{
  "n_layer": 13,
  "d_model": 192,
  "n_experts": 64,
  "experts_per_token": 2,
  "d_expert": 96,
  "d_shared_expert": 0,
  "activation": "swiglu",
  "moe_layers": [0, 1, 2, 3, 4, 5, 6, 7, 8, 9, 10, 11, 12],
  "router_score": "sigmoid",
  "normalize_top_k": true,
  "routed_scale": 1.0,
  "balance_loss": 0.0157,
  "balance_bias": false,
  "router_logit_norm": 2.0,
  "router_bias": true,
  "init_std_router": 0.0104,
  "lr_router": 0.00086,
  "n_head": 6,
  "n_kv_head": 3,
  "head_dim": 32,
  "vocab_size": 12287,
  "norm": "rmsnorm",
  "norm_place": "pre",
  "norm_eps": 1e-05,
  "positions": "rope",
  "rope_base": 23500.0,
  "rope_fraction": 1.0,
  "qk_norm": true,
  "attn_scale": 0.177,
  "tie_embeddings": false,
  "parallel_block": false,
  "init": "trunc",
  "init_std_qkv": 0.0425,
  "init_std_o": 0.00834,
  "init_std_up": 0.0425,
  "init_std_down": 0.00834,
  "optimizer": "muon_variant",
  "lr": 0.00873,
  "lr_mult_o": 1.5,
  "beta1": 0.93,
  "lr_head": 0.0104,
  "grad_clip": 1.0,
  "warmup_steps": 80,
  "schedule": "wsd",
  "decay_fraction": 0.604,
  "decay_shape": "linear",
  "final_lr_fraction": 0.02,
  "batch_tokens": 131072,
  "seq_len": 1024,
  "doc_mask": true,
  "train_tokens": 546100000,
  "steps": 4167,
  "dataset": "wikipedia_en"
}
Below are experts of layer 2 (counted from 0) of a mixture-of-experts language model. Rows are named router (the router's row for the expert), gate (a neuron's input weights, with its number), up (a neuron's input weights, with its number), down (a neuron's output weights, with its number) and show model dimensions 0-191. Each number is 128 + 24 x the weight over its row's rms, rounded and kept within 0 to 255. Numbers have three digits each.
After each expert's rows: a language model's description of what the expert responds to. This comes from a sample of Wikipedia text that the model never trained on.

# expert 37
router:139121138152139114104109120167170120129088149134111143097106159128088123128158113164118160156138116162128132103121114115100115139122103123125081179111096142174115080141082121097116140108129098139130099123134138094111085127141133127148109120131147179106122154143164138124146064119163088103138121120082137134180148165072148126112134119139076091137149111115195150150121126089107145116127083125116116124115126119108129099121144150139155136151082106157145158125141139139106173141120121100132077154126127169129123120142116078113156128156108108130118141146117106081132149091123148110
gate0:190104147192124163166110108099144137112161160132121088129154110132124085138135108128126105136131108134141120113163164083084139092111133149136126125107092134105098121142102151161106126109100136132135108130131134085158131115119113129131107120125107138117124118140122125109129116204081096121099126130112126125145108129188105113079122136116122105136164119154147134110092129131145151111122125164157118125111092128096130128138116092102125123110163083166122141170140141123100126143146155127079124147174086112123127115157099130135101132150113138128153149077121129109201068088117133097
up0:128143128096139158133114150115144111130103104102131167144092146142083144127142150126138159119123097164131138089123120123110122114124135108172131142130124121142091139152150118147122120064133150142124144141127169084103095153135134156209136128133142149127135120152111112140158125145116159106156113143124150115117123145118140133131104106115126120108136120123132125149102126069155124152117116113148129123169134155102166133114125146108123075123141057122168134068158089088159084163149139131111103089100138139123144150128151118143155123098152121127091122158081086101222124109128101124
down0:147153166162128126107122148149122084190154116156164116116143131130125101136150113121136100164133154159169078117141118092121162156135117146158165082142101133122096110098122130143121127095108112108096092171110122106119134140115125150167117123125158095122140120160115166159136106192102129128098171177120135099121117151132132148099084118188140071128142095111114156137127110164110116118113142158151116138165115147110142122113130104106127124159166118140139117112152119093127084121092164134118104128184116116144180110101128131118137117103125142084132147119159121130172123095113137115
What it handles: Generic nouns or noun stems after the, a or 's, such as order, system, project, copy, request, often followed by of.

# expert 44
router:110121133151149120135172152087130107155156154133122154093099123130139140132169171074132161147158097154148164075113144126148114126124106082140103114088113113123138073167109129110107072130110093192177110134152124127183118130104110131126146107148157117094104132123110129113126086124155143101101100124132093138184142098085113123112167100135126114145155113131108134147114152152066086150129101169117136133115139126127148124098129153095134120144126106118137119132108115138096182120140163102127154136130117150165091162094149148128127120104139094132126150149097128119099138121143139130
gate0:138153142134160123101135106127132143104128158115145129119131122138156076119128132080142133162105133161108101090133127140125124160171120107153123141120125155123164094136137080149123113117134087107145109128143142121145118136130088156135137134132107150183080169093142149120102086081120125138129145115138115115131142126129127121174119123098174121088105136119080140132094160131174113108144086191152087129107099106148091133119115177115140170149121101142129106150095110120120081110153115105131112135147187114132138137097157102096113137098171148134067128104150127143113120165136165092
up0:105137129118150145166118136163148125144118165137126127143127124164120145114175121136103111101097176134128142133130091121129143151100130182106107120105110109142095113124065146146104161092150096112130155184115169111120128160150139121127153123122117147084175094119122131136152166142122128106082089146145116130148135174118142151127156156148133142097080106120119127138151137137106138118090133125148146169124147168114148096122085135112126125086142153050087113160109114105156124151109182112123110152125118148122134146146114149095147099140167119104178141122085107103154138150159107120
down0:139122139103108086128099159126121124126162132146082133087138103115128127161104122121127108148104124124105130101158119135110118137126129160140123143118110184122114114103087098096098122146138112155140117122130130125092136118114065166102143126099128101082147132092133119113132150164132120142162160163147101102118136163089104155110155143158121105155115174115160086125117122142138096129092081100099115127101096131118108127153156128118126126132151110088126153139138141085188163147149144154158145129120092120142117129111197187122155096093106071159128114173124134108146099148111095125
What it handles: Nouns for sports and media works and results, such as team, season, series, game, goals, Honours, episodes and Length.

# expert 59
router:131131139124158159106132156133143120107069089159098114106149141144113136131121089158141142096124135133119145142130127144142147105099123111148182139129114116132094144142159150117170130149144118081108107144149116122084117146087111145112142083097098132121185153143132126144140111138107167114141122155137142126103094176120137119111149129139103133107133132142148130188103115123165143171161143124140144114133165161125155171159138118090117164128095133119188142142125157146119120159139149187098135122115112049157122120150103152073123131146105159115106096094111167126123092103157140128
gate0:159134092124143114122107099104141121130134108153137166141117115101091088126120123143120143136110121133148110157096125131072147136194121085129149137156172147130116093116134128097130138164157151105155129071145110112133101139150112067128133118143122152142110121135066115098132140101170162134157092130148116119107109123142158141186150112106108074152131119078106087126145103136122165157109123119133102152097106105150130126115118084116067154153154132112115123136138122128159128112056144125099141112141172148171089115140142143127125116141149144137104147140122113151143092092117107120
up0:144120066130124135125102109143126131157114140136136108111125103125091115129140164106150142104135147132136133127086109128110115114120129109162125131134130141105093140162120106135104154116147138119108123106135159087054145099166086123128132174132120157138139200070142163091148123113125138139140144144084116147153121104111085070141152086101114140152135171105107131100130142164075143141143154136157167120117087083103107100154105107122155117121168140130186127126132138123160122107157123143129114167121163109148106135071137155140149169082144116134111156137112128131132091111126129124
down0:068106097128136116082112134160098134126131102124139140084145095112115110162148091097142143113130155187166110135135096126134091148110121109140155148112150101104095133172107132092156141140153141132117138132133148156083137136124122166136156151132155130146098128097096147115120117125164102110179138114145109166102117151142137108147098108121111135154149085092103113082119141100096108137142142141165120150098142122091111118122097108126112125100148157102174131108091130079155135156150138090100115134082171126145180083096127161176109135105146119116151147110130165123116138144144104142
What it handles: Inner digits of years and numbers, especially the 9 in 19xx and 0 in 20xx, as in 1942, 2008.

# expert 49
router:093155159088086122162133151095102116089089100136110115123146133128101106137118089106142111100087169126105098133151154127078168144098114131159118137122167099119108140120133120164165122124135105100104159087152140141131150089122098106143113097131104111119172129143121128139090138161132143136117163156124141145103118147146140116150121129103142136125116109107102160121134168110154108096100152144122160146164122142112160158141174105144135091139141108130139157146147190070081131177105097163129123133106108104128091098162114111094102123129115163098130116102138151150159157111161127162
gate0:163115193181080146104111106141145128145096159128171159181116142131146121147135149143151152128140160117143131148141151092078157102124118153157136189099178162111117051134103144148124117155100170102109140147124165130147153103138155138156140127138117154097163167109178121120121138098111120100113117152086143146129113107133126101126121165146089142114157120114123098135100137163098084122121132113141119139154108114162117144131109139156130152148128139119118096097132132135133113094154148107101141127176168124134092116108126085118161156122125143127101170138144117118153143139158136130
up0:092163100138090158088152070111093159158107147131130130101149161198161130098101110141130132113149140133139134109116119152089126136173134157139118167156134175086137135147084080078126109084127136085080116135105147135152158093120144121132142101103133105129118144101097123085107105192112127125144100140114140108120158142147130100130163103127110121096116090127128133099118122129122142134142117148102146165140114181113136164129112126122143115097118111115176115123139125102154090101106116151089192113152136134116117148140147139149115119148138160128091114142139102124111120114108161121
down0:077142137120139151105146113135084116158131149119145120106099126133123150129096102147132102169171145138142144176129125139138124118161174125133131137134134147137139150137135172078141110099142123128101149134119130121145128130181143113112157136144093133125097099053158163110093106123114152144157116113101162161137126153127151139130098145082089106080088123137151103107120109154105157126106158124077165156145148071098131185168068135102181109115134128127148156149118104115141132120132140141108092116103142143080102129107115114107122139132094113144123135165141122123106104172121154138
What it handles: Cell separators ending table rows, the particle up after verbs (put up, got up), and bytes of non-Latin scripts like Thai or Japanese.

# expert 21
router:135078137135118137141104131128156120112132133097142147123116109093177138107153102139130153159121157125125177154112116140135116125129128159068092119123098142119123147099128154142052106103134135158134132095133126103122158133133124155109139178149149144108095149106099119118125178154138154137131073089123143112132151120098131143131146122128154146151103177161095126143138086084114127108155100147136095117130147144103078113132142144143083111110089108083130106109130106129123087118173160123148160126143151079088135124086150174108123092147144145158152162152117161115148126146097159141
gate0:143153129136168128137158157093128145095152163088135140122082149179114143110120122102153122122105123113183159112086160130133124155148116144133107133183143133092146071145116133132132175119107139160109125110146117115131145115141177152114111134124124092116114128090103137122107171129123150137098133182129100110136129130100120114163152156140112100117147122194102125096117125115139150139144159129135155148172176098145089156134107131106137103111133124095147123120123161096126100135178165119088149079100132143142126164143113114108119114100103082114180128141103131147136144173114148097
up0:141145111100134088099147086144103153115115111123154140164148131115174148124140131137164125138148165157138118129101147099156161111114176093110073166142111148151122160116100119124107124130060142145164142143092123121092120127099166159119125111149110132127107179104159136146129106145106122143142176155155115126124153148147091147098134141149125098146092112132143124106172157130128116170138164117126166154116110085165141145130126144112118106062153154125111136137133153124127135129116151121087151087155120092153140121109128167109083097128172137117143096127108100144121113137089182108
down0:109170146128137105105134104140097173100142122113100128114186165104132092162127108122096104127152130103144116147140110099127130139116137127081182130125088170122139143126120115111088087129089107148134168123118103136125145116121127158090116094161107156187144104123144143163114162131136152151106130143137101140105075101114156131107116137144142138089114174134136109070146125087165171128082103093132147131119123110141119151128162178087113110124123154142130116112107128123109147158104140101128146099076118120192136110171118160129115161127114152098103145123139091134115134150110139135
What it handles: Lone capital letter starting a split proper noun or acronym, often at line start or after a bracket: B(rummer), N(airobi), G(NIS).

# expert 38
router:126107080154133118138128121123105111132121110146128156133096114136128185142103139162133144135148118153149123102090142134161080094130194110103124142172109138143171103121083130149127139108143083171132105153151121126097139114124140148114153130131119141116176123121108103103149081127167123069097145068097118086129118135122107137092096139152127132108155116128166102116142153163157099144134132156106104145139158145140128104121094116114113140138121151130152128152163113201118154121182139083105110128137115151117100154093118122116165167104079133142111147127114119116108181126114109132
gate0:146136088124138114169157103117119085187167086148105104136097172128119157121160127112129103145140117144117129099122093153150106162164126133106111148154077151145147104101144153177121136128113146145134111127092143125109126149111117161161128186098139134099163125151169139117124117117165140135135145156119164142086165108100103129091096099172132096123140124183132171104118088118139080083111160125136113109139103161118112113135123122124114145164141125125167101116145125125136106181139125139095159112094154101079141098149141097125101137122128122132106124147118142119125151135077116105
up0:109148154107093155123130116103137153133127150101130137131175096113144141152192108091166144123139140129196118099148106121162166117147097122138116109156119107119104117134094181170151114120144143149144168101144145132118117093148138151124146170080128119155114081126100113171147120090118116084136143111155129137061128167118082122095108125095132150180117103087124139131151155101146144119081121098097115108120135136124151080130128158115131104156124095128140154112116109140168126113145115138111129126136157147140123168160123165112096111147106129166129153108155115141137139129078114124
down0:122140116100153086169133127109119085105136085097131144143081163132132160136134136094116131112129169083137164139109109172150104098103165139158123146129102134134160125097173115161134098138163121135075117121147097122138144149116134144156103140110168117147145122124143147138161158133132127123159110150067121136139151146154107108129060123097143131078143148144111134147111092137128099136131118099149148122165117140126147148145148138137079157142121130109138131140102152154166094170104174112068128147120132132106107149133093099099159110095102148173101119131141165173146129146139134159
What it handles: Nouns for titles, offices and institutions, and infobox field labels, such as University, State, Party, representative, Born and Date.

# expert 22
router:130139127147154131100116105137155135190088117127123129134118120149117098133128162107148129116139062164179094099131139121111100106117117122113179126126095129110140101106099119095147109131130173134151095140161083118131112170122163124149120141110148108118136126159153145123128123135124122131090096108125141134120117094144097143144152142141180109105158105156142148128107160154142148186126154121111112076100088101136137131107141160138166163134156153164110166137157092123152117096118123104133106155086104118118160112110167150096120121129128083193084134168118090160151120132117107131
gate0:123092126073131143084117129152160165137161118127145134126139111112139114162146148102137100108155096137127147105113135129166128085155148131178154122136117169110104139086091144135100098141107138130123139118187138168139161136135096136120170110110086114148141131116112052120165165124119172117094124143129152093130151118153117155121139161142140126096125124112132111136135142120151091173132090169115123105145133108157107117116126183168146142128164118182119101121146134108121125181115133134133170142103132144172128124129112111166149165160118126131120095115088118153134112142148185150
up0:121085140101112128138110137120176118133127115131177123088155138086166132153093182109132084121117119127128142104117132100155111143123096127125171102128103144120136105109117134128134102055128147119155136093131170168140139136143100103143167124118163117103153106141128154117134130123133153111116171158120100109178124086144109099118135126116091113155129131145135096128199086146124132122138119173106138102125136134133082139093133167121136140108105155135114095154118135111176113111146086097138152141124084105142133102101135169151083144145109131085082130115173125119089155153104118122
down0:125106093093146095117108109106159149143099106132127153134143104106122096151116130061091097148138103124096096102089121107149127141122156169169128128112154139112140122082081115168137133131133112163112122115144157201124108137109135157120065109118094107126100131116157108137121120128113130163111076137122155134136142108125167104120129135153144139106165081114131121125207156124142137091116114139132106118156122089126119134155129117108133103134182138132091130124160093162141139120118115109145158121117133112155102155177105141161106148153085168158100126131124131152135133139095150158
What it handles: Verbs right after was, to or a subject, mostly past forms: made, used, released, brought, finished, based.